config.toml
activation = "squared_relu"
moe_layers = [1, 2, 3, 4, 5, 6, 7, 8, 9]
balance_bias = false
init_std_router = 0.0127
head_dim = 64
rope_fraction = 1.0
init_std_o = 0.0291
init_std_up = 0.0291
Below are experts of layer 2 (counted from 0) of a mixture-of-experts language model. Rows are named up (a neuron's input weights, with its number), down (a neuron's output weights, with its number) and show model dimensions 0-255. Each number is 128 + 24 x the weight over its row's rms, rounded and kept within 0 to 255. Numbers have three digits each.
Before each expert's rows: "raises" lists some tokens whose logits its average output raises strongly, later layers aside; "comes after" lists some tokens at least twice as common just before its tokens as in all text. This comes from a sample of Wikipedia text that the model never trained on. Tokens count by the router's weight.

# expert 60
raises: "4", "3", "6", "8", "5", "1"
comes after: " |", " January", " September", " November", " over", " December"
up0:105076099129138161106144139105123121093124129146174164134138132126132149148143109153126161160119155111113118128101111091132164117093120132131145102102118124127101119122127098089150123099132156157111126116159136123110159158159119139101107163137112153083138098106101161116149109163138198130086155125138139158141136122113154137121178194128123115108096130123134126137172110112142155121114114081113117130080134082120095221131088164121151162116155132106130139129155077138147136123094114127083111092140116116138137116129134089100091144109143139075129098124114133140135167103118076131111152123126142145102123139135138127137116149128120098127122125115195108099096142080074147157079161131129102135119149105133123147142137139146136110153138091093122101137147112145116116097136085
down0:142107081135130130132104143135093163148121166095160164129093106105102113122174139100165161082131128146102119139107112092166153136160100102096139158109146125146133116145161081126110112108130159119095113160134151122120072148090089141135078101149125150135122139149137158120074129110165149094101152154130109170113126135127152088114102115162184141116160139139109100110144079167183113144108093149124147121152112098158122132137124139162112135102134126092145130111124091158124139147152099133118164129126097164137116137143155106116124118106154077137131077116109124157136124157148108148123115128139130127135117108138135151105118112109118120139089116113156165122126120079117095143124126120144116135111194091120127142102140095163102109122100166124081158113082126115112088161094145
up1:111148133146139121112098136116120106109164115131137100150087095142142147098064123124134106184149146104131145114127115067131100140124135126115150115156126091092131115118132143161148095091136108148141134151128123129131105178109158078128173125149152113129121098126148124128111142136094113109143132128128097146094084101134159163161179112142110111101178149125148153126164094150099119114153127134124105140163114151124151091084140107101130114097097152175128124102114128112124121153149121115186133153110175170128133109112084111152115134160152121100149072128146097150105144109118130132157100123159148099149150113104116114127132158120144107136165143089141128154153088169150139117127156079127161127134077112169125136178115154131154120149107154121131130092173146157140149077090117
down1:118130159156153131135131097108119139129160141139119101125127108146140163106165127137175141103105109146169164143159137099097100111133148135120166111097123139091114121133115089086166129135113129139122092137161130150105159142137166076109174168106152124111130141136167113116110125119153114109123105141144101115103102104134127163137141080132091129125132155134168157140117127124128133128110106096116134151113157109115129148096110145132164106130082141113138149099119082132114134133169150099129103139133141110150145150072131158175141121159137139113106085151146163130108073145145149127090165179105177099131123117095132114130149136078183087082111083106141114141135121185124098096115147115102121112193118120106137133143142149142173156136092148162143092101144150099094112106118127
up2:103089085097112167148098123111156106073138088143152103112122139166129147132140167148136137125132129069104142134125138139134076114131114116105145111138164109128120112112148115109099166111096135112111087123106156143142120093124124114131102179122141141102115119137123142123142094111100129144146122114124134128138131113125082118119063167140110146117174112123104110145124148117067103136141123097100148132161141134080137093163155172117130199142111128141105111152144200089143135102133109139145112138151121094158088123138137094198136100091112151118142102129182149143165130158131135142111092171143148146139148136142178127118141160114130137157096131134138149119103100131112141102119151168082109135090129091147166117099153110144119131145108122115123101159139156139146089115110137
down2:149147105115141127147152153088164136114136111085155104152140136106137142133118110144105112105161113090120111148133179148113123154142190078128127099160133119127077125173084106110147169138148119128171096113144122144080142116099127127169173121120188126155160158159132085107154131104141097108163121130137143103111173154106109153123131108125101163107156137132108167113121105138145116119110155105136098139157146095106127096167113176162100124118153163132136143138154140136142182135153125113119106126143129128156132128100139100172144122140125127088149105123120125130133075127097140104106185141100136128113108162116143124102124126099171196128096120127121140102115136139133125124095121111112094163107120171150148102124132155110159138096094122093121139136131123164093166088099097
up3:161096154160096160110169071091101104107103155125176128061165123173130145124091136153097148172101131140145115124149116156143147139147127134144168132115134146138169119119156135116145132137140145118092145113097162135085149124141116158105071122157101121114159118147132116107145154134129167110132107105153119142067098108138131146123116112135125114139162133114105180110122098117170128165133078169136101111101143137144167136134099114149175153128138127104140086118070145153124108131084098149110145158089093105078119143146094150167129133117119154125107124081079103120145155128105113148119151085138084118121121132116125127136116115133120142105120117123091115090114167130089120101120135151138083102119086092135146139129094129122176159136138121118108161143128122108123131126129110
down3:166131115123149121122114082104108186121150116103126150093150097149111140122097130137106142131155114135150095144182126153131136137114151145108090175143122101136140152145113124145143166164115105133150116128121148099169095110135141151151153109097157114175181136108150139089154084113132137121095140125136092108131088113106115157113131103133121112131153156077129146148150128159109164143119089134095145107108179119128186132153131138125121139099140103131134125135128124159068174138142135162159132172091117179105087097107103152160136110151102097186122142134137114165112141154163117135134121102154144145151139124104108134095111168088136129106138128112100164125067160098144124118181138109135111147191135136133154137122112129145135141138142129141132141183129141155117076113122118
up4:131108123138109124162153157152085092105110147122138158078110100159097085138115143116117156101114136141119171120111099084115076129142154145164137099140137152151150124133129169114135128124114113136080117121115140139080109167146089131137137101111119122122152060112093094121121108109094150097112173120161124114128158161094178097123116147079119083127133093123116130124138124159135095091112148096089148150142110108132112107117074115098127115071124109161116122122125105083163092149106131145120132139132108096123139099146152154169152118141086145111115148124128066071137123134131116128142163145109125105112151129122113100162143141135117161133093143092160123076110164153112151147110107124101121127158113125084159145120116119136096096093146111128126141093116093152117138094124112
down4:117083076123172119159130152158142095102151107099150120109114183170097104142104106098156141101112114119163120133149132114132158129125119154104154121115145145115127160133172130167138149173127146114116149132157177108151111138139128130119106119119125115155101170136083130116090186125151125176126130133141127095142132181138122131112128097172152098127129129141126126092144124107097134110122134123135126129189128155140144066088134151127139114100115121128137117148161113162064121122128104139132152079165094134143157100152122123080126157109099109138101116117171155096160157164123163145115150106150175115142151114131125076129145096132133101112133167122187148145122117104132179154115153126098085097114126139124134109106127142143153110081144114104144082124154100124130123127111145
up5:134132140131145128110120116124142147172116197109113106105107159109115125141146127181127098076118148125118126110119127115134098170096149132111153151144148114097100156095109163103138123118112076102090118137104167128110127104137110094102101123140118092103124150092150111101184177189136160153092145146118091125089148136121166144123110113113141144126122137109184151157130163152111112124108072157141144119172110106133118114163145123134093099087126142121152096184133117099135141108129156121092123109139125162148120129137138120139112126117069098116112116137115145127151157140184098133085152135120068114134091108161095130119151131135091139149132102141157129112154156144128090135144134101116138136107053172123098119146109101120129145152104120091152103112116137146138102138143132
down5:139117092103124113107143130130127139135130173123143125166108136123089128137129131059116153122127117122107138111121092141147081117136091114099125120180085172087099150148098123151095141116142102129118175144107126119149165113107109140134171151112131156138094121145119098122101129179127115108131123112151110160089107140158170112146125168093111124120123136108093126099127164133154115133102129106167119150136100142149130146141165114150093116148126144096152088121129183114123162124117150111103157128176109143117102161121118084145135115130180145142147117135147098082103066113142136129095136145124134125136109107142094136095133107144083110130159125116161119163129129108187109083137165152143107135128182097165133102138147112123136094092110152148132122114105154155139104094207124
up6:112145114153105142169165165156119074153128086141171129123148158110141117143134118176089130099167129112110119126127121126150104131139117114134122099086128122138152132090146162118113095152130136140088114101175137156114123165135117128136098103144134129134119149115167112108117182118142104102135124104140162122103135130133118071133136095093135137097125163125146159132145133107113102121132133094121116190156139150100046122159120087129123197148129149132139081107142146114126115108158126125134114145117148081137140088158146143156169149144141175117130143111136093121130111137116129161147151148119112161129131126172111132140102122092122146119171136141182115121116095086140119119096099125150123092110112119124129143105185075144103116118155121147133124119096114103181112084102077
down6:126150137136086115132141152143123115099143115142119122129122093114087110132181152181141132138134101065136131117121114088067098136077151128095063121098146098098133130113104139183128151094107105132104127102159163127148134126144110148091104095122093121122102072118160097082160124119116112092110118114178144176137129163113150132118122100131110139109140114128131114138131147128111132131144161124115107159120151117099148163124145115123109122139158143109117126157118163143090121123134101128093139129146168134099106109119094152158125118120123105136128127158122100195102194086106117151112127135142116116102120109111113142149109116116112119114171128130118140143119137127140146123089173146180139107146082160157132115149096119116097188183130117116132116085136101092103110086132108
up7:125136139135142112130160133140129100126099121085156150153129123146126128148071124139133106125124085143063106176118127137115112161123128132138119167133112108172123133155097135127136094148141152111167118108100141099143126151161125136124166126132145110137107132140085073100167115135140099165084089117137129152125145121126119136127117100129168120111145167135112124179082095123130145131079124119151086088156115104139156140168176126164084106126153109128162104112092131088124112122124136126086100128088107071098129135158155173153125136124114122125151136148101131114108114108090120111135121119142091142135126144164118089093119133137153134134101109072108072160126127106122148090176134146119119114059105148142120116158159082138110113100179133146111128162148128137114144116121081
down7:103109129131167154138103130148118084092135138157124114159142124108112099142072122128128128152099138151150161162108168125095159085142136118142131122136150108136093091102113087102107180138131126114146117137139113130130163142143144160177133111122097124142126120104145174146130102121158139121133132145116143124122166105129156139152082133095160171172155131089109117137146151139121093143101159122118112116123146114114096123132118073131117163150096140148134080154129177082147181100085134123152111149159090164105130120099083098111105116151105128093110150100120179137151136145092090133132176094139128112140143119100101168133090076155122144158103130141151144143082122128148140132112136128123099137105140138103151134128161140091147134152120134148117161130137125154112157165204153
up8:092147151107117149125153175124143127156104098137126183126074109058083120107169133135129115135112151130130130137136135102100144151141134148160116175108093172119112121104136113167159130129105100119125154147084128158115121132154108147114091133124138160086129153168142164148137097054133151118166077141075145147133127102154168138125115102141140103088166102122119158102116112120122133157094085148120128144112157141108146124105095117143149151112181132162127141087115157154109137141109135150096162131121103125163141137128105128121132145108141136154165076108147124144096122126127120133161093104129096142132107095154110122126097111094117126194146136120158136116125157106106089132180132091103154128116125144106130140115109155162126100140154126156116109088163160120141149147109144
down8:120131081156120112150140125160124138074128066123134132161139113109133112129144044129150104096132108138099097140140128152088115101086138100145098146147119152119150138136154142141098156136085146114148097100137091125162153121155122128122130191098120169131123136162122132102129125124104180139124142133129192125185113095112118163103114106131110131066097107137110114087125146124147133117105112115118123096145100120139148177155115146178123169132126103106143142086128111142132140160121130147170135161099155074111136094158095126097084138107174121127129091129127127122107091130139103122144092134142179141154098153134136145139142117129103114128134140169151120100147147123089119150132150085076145136133160124164137146120147129115099161144148152138162137097096121126145145132136108
up9:159181119129111152152130130146128088148130147160177127175116118099128128124120128071162160149142113145115126134144120128118141087141163159092171117147165101140102069145131153100131165160126150145149121113120174132161168149169143122132145168075099136120119164111152119136146118128164127133087113086161115150125120127093138118151094130147167149145151117118151137124169132125160130164116118095128113166120110146137096164126121141146116179128125114149140117136132107174110165137115110119143086104111113107110112164115152139143077129115148112105124147112078103123160077110120107099118156156153141110111137138144135126172131187121124125165123094139103130148116123120081106149157139135147137147124153138107143124108111100121108175169171115129126160144104151117185101075113114
down9:181091098096154130131077133134118107135119121162126124137093159141152107133116077098135146102103171136104138133074151125139103128096121165129146148099134124094091133135146134127120161061113153126158100156124092140127140094140125143123168107144088092129128089142134145118159149104156123110160142137145134143121115146115122134125120133169170142120122157147124186110159127104153133101129167116132114156144155074147137118114096148081128164129116149144129148108158095125119125120127148104146100152151152100123108137175160114155145127119127118113139126096079071121107107111156162124128161081147126160153151134128139111102127106151109113133141153108157161083122080140175121140121126086136132108086134136141130124099108114165131082179105107100128116166065093118113152122137142
up10:134123097091119114145130094137110128143127156129127149131115141142080122141113138117139155109101115132101118130145156123127113111127109151175163134126096144155103132116108091140142101144056175100149133112093088129079149104141116135122093159194107153101105142089159149141111136148142147145125063137124179134124109107128155157110100132101145111116173109150127104127123057173150088141101144111080156122108123143132153149141124109128106166125138160132118120114109136124146123151151127106093158130157090164158128159118138094137133140157108101149150143084088124107116157110136145097136100109136103120158109153137104126084104124160137143144123140168147130134116133069145112158116142113140115139068140141126081107095090067143092139154121092138125143131164143124089118104148134
down10:086143156121127123119181127106153124117133120171105181158178144140131151118113130142128138100129142140085152109158122127122133133128132119137151110130081154121116153169107082142123145134102079090104138145095161175125135088107075132123150164129142131107145119142120157133097139145143133119077089166157162150102132137148162129109116111139118138128177129136114101130137130123155061150091154142101141135114137111143101135079163132101146111112110132165131091123134129123111131169146140121144116169179111158183105084144107133113174103114103155176129145151100120120102147110126125160124142141140132142127089124164137148153076115161160139106168134092165132107096115141146118101130120073118106157123120102128129168159134111118124127133099151068133139121166164113126140143092111
up11:123106120155113171085128102129100101150126168149107102085134149129137099129117146165137140158151125148158135147164101118085098126124100126150125158139113146140139112145126092147122128154098189123113094170111170102139133138150133152097144154139140098124108085066150139176133115066104115169101166148115133141121113096105100123109130149115144127107132115122131116142166110140157098132142148111105090174148148142146113121155114100112138133137151146147127133091140125138128114127153128121151105117076074151137134140121119135146170143103103105119118115121114158093157153081102113093126109118098139097168080119124079129094131156155137159096115131141148136178137146102116146110119091155144140153106091114166132082101163116131167127155129139159132092089145131098127180096132090
down11:102150146107109150117112087145132148132163152099112120114093100128135085119162123176168171111150107178131156144155066162095082114097120160149113124123158149121136119125121105110109114168098124138091129115099185150135087160129070171118143101125117097155129128126152111135153152123120131169124115141112131146143106128089129120090098115110138091150170120145140099129156160118139065104135114110114156150125170149135144138143151121162122091147123120082115134125128101110078092141103135181179162141073108145099121188152083150111154169132107138128104151154124142147148173120112099140165086113140132121124127094142115103105132121130130148087124127157114128163120155133132135137120094132119140133105133141124113151119138130131126123148084164122131134116133127098097138108142082
up12:086121083157145101126155167107117115119095183116084123134165130139146147139128082119151114155135088164138132159134085112135143158146139161148142145173121156144114171151154135110105155138136144105126117155128099099121122123145118154079151147154179088133119098148183120171116099107140134090132126145125149133153140147135104128154096148101128132120133135117125160130102086133124106107122144120139110166117140120132120141158123108099121087100171140157174124109112152128105085110104149128149111137087063131120132121124112111153129165085177080139130137149115174170125159147087164122098167130148121133167151154130127126121147138123107126091150102085102150128146122143143108133069101078178118148161115106173112147133106141121138111122139106132109117099140082154142140138138122
down12:102131120114135117148136118127107177121082122145115107082140100085165128127130079159132097135084134162149126126142122133160124179106143106125158117123149125122171107159147127105129113167125123122121120141076143136097150127104104168112145191160127104127136147102121126131132099102133135106195128110152141083113138117147136136133131142146115115184160179127160099150129164132104096125136151095098112162130158107084179093134134134126188141136136117136181122087164105116155112137137115115112146135148130119089116168201129060101119126130133092132134158163184145127162141140112125157129110120182126129130146149129126131104122121142122120132149144128125149140188082115142107089147106148132122152150124127090110170113114135112127103114098138131121106125151106134108112156121104
up13:094118143112131130091139106147160073079103160165126113146123169192142142133131110113128134137167157112137119092136161111118144155104152136111143166072144144098172108105149072120078098152118108166131116089152101134164154150154194143127141154145122195164113118127135146141148132146101139123143146132115127146122111174141117121161120134129093133151163138125088117154121093128130135103132153147130125153100094093122122145090112162098124167176142151139111117150115129131116138091115129158146134100134106165114133129104156138129124161133156179132130160152115127076150115128131098156097157136120138172132125122173143140119115142120148136118109126119110132112139128111129127107149142179078166137127118098140137110167101128163121108153182135084088135133153133124172097132099123
down13:138163128133132179106133111143139103103114157135091150154116213128103153116128152138110131123143159134144127117169150151159138110128123054184182141120159126087117161182118101112118137094146091132170131142087111171103141112120112114140122146156134149133114152121144139139136103130135144115103126134131107097112184159172085158135147131143145150124126127103128132154100121098114130138122089091146156124155169118117171125128144158123114142150202139126138132141083141085119124130094130118150150099095134117099144158148144081168114144147139133154135121150116112105141130107125136158100132089130166154124137136142081129128134115128136115142166120158156101168120106106104124115128174147109094107128150099130119108161111124139142152100105135120077162129165146108166089158107141
up14:102133133096154152143142146107138113107134134140160125086114136103142178137162092112084105104110136122147138120103171079085130109102102134131083138133145149106143154080178122166129121124158116144140114136166103174150175139099136160073163126092100153151107120114110123090114102147136136166137149137120113145141155110148155186153113142175147110133123123182144124148114104151118157138098119181160155140116117106115122161160138107090085140100113112092142122139115130113126110133121150108127142136161168146137149165109152152144097139105092113124119089125089128085121153119156129129128144101141122112143104101139138116120108131122145105144112149168144092129123135117063085179109168108103138120111157119117145059163122147167109126136110112127093108115146112137119174145126133
down14:136132107110161145160116062116129114101117148081142168140088113134139128123158156110132081122123152135116129145116169144124143123114105159123140138122124101146143125146155133099146118140169151144063146114140134118108166109118131119152114131125175154125120150116119127130089114161198140127109126137131081145116112121169117130135115106168156089127131093108128105157140137158162134137128118142198123072123095124109131142139141145088135128125129144133139127191115115153076159156160152123121156119081088132146066102133134138130085120169150132102147087091125119129133114110148128207112136130116140161150131125138126114151132125127116100108121145098105142144130085105072131113117147133123109129111187108081109129149151124064085110105108140110127120107152145112119097135135155
up15:122181130095100132111105141111085085123133105144139122146166065103113117153167110108186131130139126152141149135160114095109135145144135131140137122102134166122118086127123154155121094115145117155136148107095128106116113147138108143125163134137147135084133162092158135145200160135112146146129129130136082110128143101086131064116144107126137120081155155104177112159167120119125110172102107159105127157136100146135132159160114120111156121127104080104125132103109156162139071138120103130100140135128156140121136137162151121131111119171153096128084093139103121127144131084132093148112130124118126104109099141096098130143124133089179169118138147112134089167081116120137136139157152134126098158118140141145104148140146158150086140152131162125168135067134106162117120097109121
down15:102169163100106161154119137138113135139129109103117123150135146165134142122127157152147118124144163131157140089123140137097147127117143081099180119091112163152104131134110139172129112104147125128098135112160097105097043113119084146149160086144139155139117135170142145143152139146135132143120141122141103115132164110110116105132164121128132098125111088135141136111133113123157114118157116139119158115080170100142107128093149125138120152132131117102107152098124169160138109149116111115086102125142154123145118115127150101104099110171151120168059070143161126158140091104117116148123132135143168130075113104126120126101118113112161199120095137131090163074097110154100190109119114103128116171137158130166103100110126175144103156126131107121133153116120102121122143099145141
up16:171145108109159088121129103104137154124132150073158102139140184106149108155122132098144168141107119076151154138170109125134134151115142127141146143130142158137124084105162103133111105109180088120117164137123103125162161150147101169100153135146131128093136118115126099109139146133159109112123152103119157123174115085135156166134125105133170102162152109096097100138115115148164159132091108174108126132145089096188131151129060124131095110182130115152163100132104153117079109156131150140111130113132128158110101148114103121146146086164119108146102141127096165111092140094127124127161117089143132152150133100100129118132102126154123152090134145154165127122134118105121093141140122108171112124153108118131088115143150155126116121127096141119092132105176120151160094153130101
down16:154178200125138107133132142147126148162103094150123135137156117181121162163115102133138117119147114129103152121121106106085106142122119145145119106164144118159101149084106138151117147150114134123142142149144158104128098121132095109148179142146067155128110142127114153130111153149158123134115126147115143166138128121088132111131114104153098179130115132124120148188153127117133124148108116130133134136122143128120121147141074159135121152107137167114115105107120104083115152106107131115181132117134140125155110173117126119111065129102067095118149143142063141143095110160154113127118087143174209158112127149134104137192124112126120137118139158156101116158135159098109127123134129082130157171139126126135127178099137123104111115099099114131154119108152180111151104135103118
up17:120119138123184133117136125121110124121125106118086101160133157148155152159154117138140116109112113081083127157157096095114111147118124135132137149114155141101138189105160139144134117154100128108088112123155105155121125093126103124085198139174103137096106141109133150127118103159171128116140097110158092159139119155152179146161114100144135127177130119122139118109155168122096153125154117118136153135141108078135086148125134150115111084147130151125139084093115130118104134145085101123139170110090161124139188130148157117162116159118159125143141149129114116117132097097110135087098153140156134129122134076138122129145140125129109132127087080115142143167145146144131105120110125126105130140163133062153109169149109138098114160134080088123056153115125130118112122105135098
down17:095175125134138131135094142138178164124141100114140126149144087147112096109156143103121058083137080125161140146135113139148134136162118155142120096132151166102113159120124136108168079113141127103142121156105109131121127106156125108081099123142102159137156161166128127105120098144127100096132112170133130084144102084154141141197116123156140114156158126128117154118128149093113157102142119127124152136155116122089158118129109099080110130091136128110107175143074106119085138148155112133093140132120134145140138104116145109147152109119164125181154135122131082141138149139133132146111111113105082139128169135118089146132114107127167142138143063156180160131127119144118118150080158084110099154130141146159125152119101113103144138158130145109086109121121128142132101097174124
up18:103152090125132178104131144158138074142101118114135100095102129065163109119132124100147133121147094156090103164159116106144097137142141130160152149119138123139137107115150203142094130130151123128087118112104157124141151114122108132118150126147107139104135153207169159123131159156112106171131105108137118131097135145137141145153091103153115115134130150167136109123104143113169168137082164144118169123158141146121142143126111108096113121121103130112124090138136116106117142082141162113133130148108134105151164143141118077160146114131137152154169135118087105141136123124115099108157102124117080129120118106132136117132102120085142137122103067109120104133155137163109106135114121119118170161101115077121128052139110143110110100102140128096146147145114150175152150173160098
down18:147149180149140112124152130155135138143125147115156116106118129102090186132135131094113113134128099082124144129127107120105145164126105109104135102136122108134090150149145097115145145090136160137126172103125170103118116125116187136136109176134133132153131136129149135138099145144141083134093136139131142120131141073115099116129083126094133160121100159119114110148137185119135103135149096142107099131101104113127118161158103110047152123157124128113135135112134146130187111125073153083141171096123099106150108140106101127111091142109159136125133118166137101117136109145174116115127137151142102125133125109129111154140109118110156120097121123119145079124159068166130093094123141158115086140077147147164122117170149118108089080106121099104103129093138134123123094155126063
up19:179129107116090076095114130101127130104089197123147144147097107121100146088160124100140155108151126123131153145111106101139142130111096155150143124134116151100160102120133146115140120135113184139117127158124106107161097124092095133126124127125111121123135154142131082127186128148172092150124119141164137134132148138125109136107110089109184141097123146101154083093179118127137111194116116133107107140115102107129134103143132110144111126138120108093141062137119126104163104155155127095140109152137130092098066128098127112139133128159104100147116085074114140106130100114170137124091119110110128173112115139145108088111102102102161153087153080152102128152129172135105151132108125115130105120098153087129142134137096125104144158147138144129123136127127190121138093120135099
down19:135129148138124124162112105136145103123110116160127109170122135128130134092118151085147138120137137118133105140133165180109139089104131114098140100121100168100120111109148121134102110150101094109085153096101141113119131143148144147153119127114149158087156117133099154090108156129103125117110166094115105129147168152168158167167125157121177157151120129141110111144135148139147175169138141165098125119156105107102122126149151145128122171157168138081101132102159141107140078098150111092105145181163131123134133100137133149111131137117126135122094111173151093189154140119102147166119124117085157138140150100107133136136138114130112125148138124131136126077109096095089129162187071100152133171114129133133135133137140107085133159143162173165115143142141123103172175089123128
up20:113126172120105100141113159112134062130145137121113104133091114103103163147146183120142147094108102112113115164147111096122155128115092160129151142077093132122142098121111155103148143148144117104164118128129106124124140114159134151139154149130056150151157131135119127127175119125146121122160107125154098152116141126123196148137096143129149164095134159143137112150131134114138120143130119130091113146121129126151149144128134150119115127125068114158168096144131133109186185137119128100114156158126167151147098141150133163149107131098152115143099125119137112068169116138102122109142084115133131140166129106164147135086049162112120169149128087131095096160121132106146125169150122129141115137121136077073169140104126129139125161158117158111127142095160111103141139129154133
down20:143100103087087125133133128149133105142137156108098136134112170122129147106138073132142090138111130112192113132127138121104163109127089116118103122105104180101109111101148125125110120112148156145107164098150105085166142132123140143128134154113114119134117151103111100117117128131134118106115100132150134122117120123150101125197133114106143131114081102148121118134107127106157155091164151150120089179143158049111133110083111105118099124163136125135150147164148127148149082128099112094143148157123103104117096131157126119098102124130157114113128121132173104113153172110100146154112153077126118160167155103175160141133114097141156101095144152128125095086087100099134103143138141173158113133147093129162128096104130151143115126093114111136124113132116123108203171126151140
up21:164104157125139150142133130108132118096141151121205153140086154147136138141106146128137189153141112141084151177135103115149060060144148163165133159102112161116158146132150101128146145146132145151073097109120121111132139117124113111087102136138115130128144099127091107146116170136151153145131107122143092163090117135142114145107089116147106142138118168115168150116137142098091116140107120155161135163144145080141111142195129137128114153146141148154110136115136171114112143162156122096085109104141138133083131136160137119165174130140149111143131152165159158146114077092118121129157130113146168117097108100108159126143136124134102148119123123107135102092133161103110111129140119097166119101168129127164143156137092111095106115121154104157110104105138128104097148104133143
down21:112145157162107111094153118139081143165135130133123120125156118085170168129107133116120124114117139158154138090120112144104140120131111140122096162108117103084128160149130150105138149157151147128128124138154127135113109133131126153121121185147158125131133139101111159153106128122125141127111131131146164059152113128089158129150158167100102140131104086095120108103121101130116160158123122093131165120167115142172161137097150141177130172117093090153128097121133148132150171117134119124163122113169102134163101113100141123143140127164156116122116134147215103090122101109084113188088083100155119156109098157113129128126123129135101127098109083145165118139149137154148167131150164123157135130139153126114142161110105126123145147161132151121128103208118129108149117081143117
up22:124169121126122144135128149181126113183109124122130167123143126092120076151125146134118132089137167125144130147210183132125121145118119129121146137148128147162122125108110124149174080116176095100080131175139139109137146128138139115107131105136119158071161103118137094108118138138115155161179136089168151110130147154137093136157119131125119122132076105141094122103144134119129156130109109139153117172141149122178082140109152163143149103145144138081129150115127177112110101111114129122132154092108123127101107117148125172124133114134169141148154157128075144143129100155116082112180132131120117124111140095113171159155098135133151158107122156104137121121122108151148160118123151141151153106109118156149133155137124146110141147115134083155171118086144106140124076092164140
down22:131087126132130140113100102120103145115113170116164150107113116144111138124102118126137100151120110138148131152136147183166129098190147108147086122148150171163184116103127113076106134117120161114118153186157143146168134145165121150120156127143090136111085085164150108111144168146114171157151131153116119147126100097125179120127124162138095142131112135101158131126104133172115078114143123096143131137132124125117146163148130132101096123104126130135136114077157102151148140117109092181112147098152149162121106112152156125143101120093096146142146140077124102109149139127190129125139099151106143153162089130132134098147137123138128094150112100148115180102109141155118144112135182099120123115169143132140124138089143165145153098086144143094122171152148128135133095132135109
up23:137129115130151131127163125151153115140117137126135145105141127105114124173116154099160131089083140132090106134100097120142088145156131127122109122106105126132107121112127126082126141106146125156127145177074135143130112113129158126151116154106138102164134101127179105068115144128131123106100169148119101141146125108128117161112175104169120090127121101150113095111138062183112127152097146177100103147126113106129150162117128129165067109099129113121133126143173105150136122125126103135137102121088140120119137152148105123154178095097094130135127138157096090101141129058155136150096140120138088118180108117124136122133133113157137061118161149146145151136127155171118174094128119119178131116149124123135143101136122100143125128164101110177133154136075102151143107147103095
down23:121130125160128123118148093152123150121164124125092120100148107175114110127151116100136146115112070153127124148111141138109154128158103137134092094146153084089144133120144154129122137173112118097128144064114108133147114125122136122102109145141084120124157123124133125142141096134086105164149176116114151139170118158151099084089087182124129155154082104126154156135115155137102123124108114128125128136120145104128134124162107073122154116128137143083154085060098116109116115148107126146139117098148083129090148147155112117102147156144172110090146103127109161113133070114089162102147113117107120140090124140103141112138166106087126149170138160067107112136113126142121185129136091152116187128148087103135142139120111134135129139142158136143123145117169152097121120125120165
up24:127153131117124146148155120093177107123144106152151112167101134155124140149097115131110100111041123133098131151170122137101109140129125111131136101140139123124101132109126109146133136091089135183141097120120123101118096111136156098122156122140155103137126146075139154131084128121157129054131180078132125097172131130134129153138130105162139112115144163164183162146126108111155135112082135176117119133109146159124116164120107111131114110075118112131113122125128149156123124155141110126154111120168135180180141147082127126164124127149133156137108145151165097140109166123129152060123127113139117092142164123151118119105093115102145098154179130116116149144128116141133102126143148124134166131121178154174130092166156127146115114101129125128091135105175102146141123109132096
down24:138137116162107106107169171120141133113109120146131136180103093152129189137147082109107139110121155150173130120120133151094134137113112144137127156126132109145166124087127126146139122116096110063123167118098108080081099105105108104153136135111130110130093137118150114074119059124134127140122106135159091164129109108123139142126126092173150109160134120138110152111086153104109142141110125143149107102091140115091111106107080147104142114145132100137116130112105170137102125182134155152193110108127144123154082113085090122124134124089132158110191104123140142124161117157126118168144167122142138140136119128142136074118090132121094122136136096108136162141131165155123135084129147140118167127119120070100122123145125103141157155115137148135150150089138106131123114174133112
up25:118154132106141119113118147119089115149194128152131125099083098077155095149116134166132135153160086167125166140121131112140178100122097100167128130122102138164117129126136104108123156123159107143148122144096119114124125139136128139127109148129129130134154126157095136137154135156074148188163067146153126126110110163126142121120134170131137128150109124146110154149131136147133090170118126116090162175136147174154105158124137152116117120106118100152122179096103111089143101165131104117147161096107105100130140120123142117150103166089170136131098129096134122119124111114156160129143121163143063147139142133090118115123129145092107095147115174127127131129180156105160118146159117122101108139113153149072123119110112129124138156167149167143182135152129146155159169132159163
down25:130114164128151163104134099102117120127118143141174079142132130108117073103118084137143088120086127143121161097104096066135158140147164102100134138093105133123089151081147133138139150135145130082113137136107153158102146102128148148084118123164104086141148116140126169142116131143121125137125171112076105151111109061146111129113171117123137126167112135161184110111159136133120108117162136124132100109114100134100123133165088104113156112114119094121135176098153120147098110073151144075138169129147104099095177102147125143102154147140092130137115133145129128168078142147148112173136142082138137136116123127112107092132127149127130157145120091096088142099136144137112139143117173129165145099162107128152120147116127138117129121147146150134124086129081144108142142144144144
up26:151184123076156103139121138119107150138100122135136145135134164122099123138112125070130145118073130109133111129135094131100117205145215131136148152109123148133160091073119131105160101129132134119183136137157161140161117158111102108137154119141134106160164145154138137161111112131119152181104129115100153117135136130080119116113120125174136091154144097158142126094154080113099106132113173129122094149095108130154147137140116121138102145129150147078141140119111121177157132140124155129090131106095088150114137130155138149156124105120122150153137130104143109121116108160146101150081127103132091141130154140151131129124146177149163153102124150175114140133116133129118085110153168094141169116126124104158091123087156121109123125143073129123098146134146119151114114104130109
down26:138131133108144133093121134166111111144139102161107165107117105153124132141140111157121167127138121169097082129156141132151173087088146115121120116135119108118092174133081149122130140149126126181129129128153123139153117095150131138133144159161093110178122145167102154163126106134139093151087124127108178133140096128099155115128102138127157142121132131109074156150115112134147109154106148096112135087161086124140145173157132098121115116149116113147144144122145097114146121109079140157105132144125129101141083133131092148105086132087107128114098147105154142107113098190095163154156132088115133137140158192109118161150119116156146111111118169148134149119108133105109111097124105123120155136079124161181132174136135167126093133167102107156195143138118123109095138130119140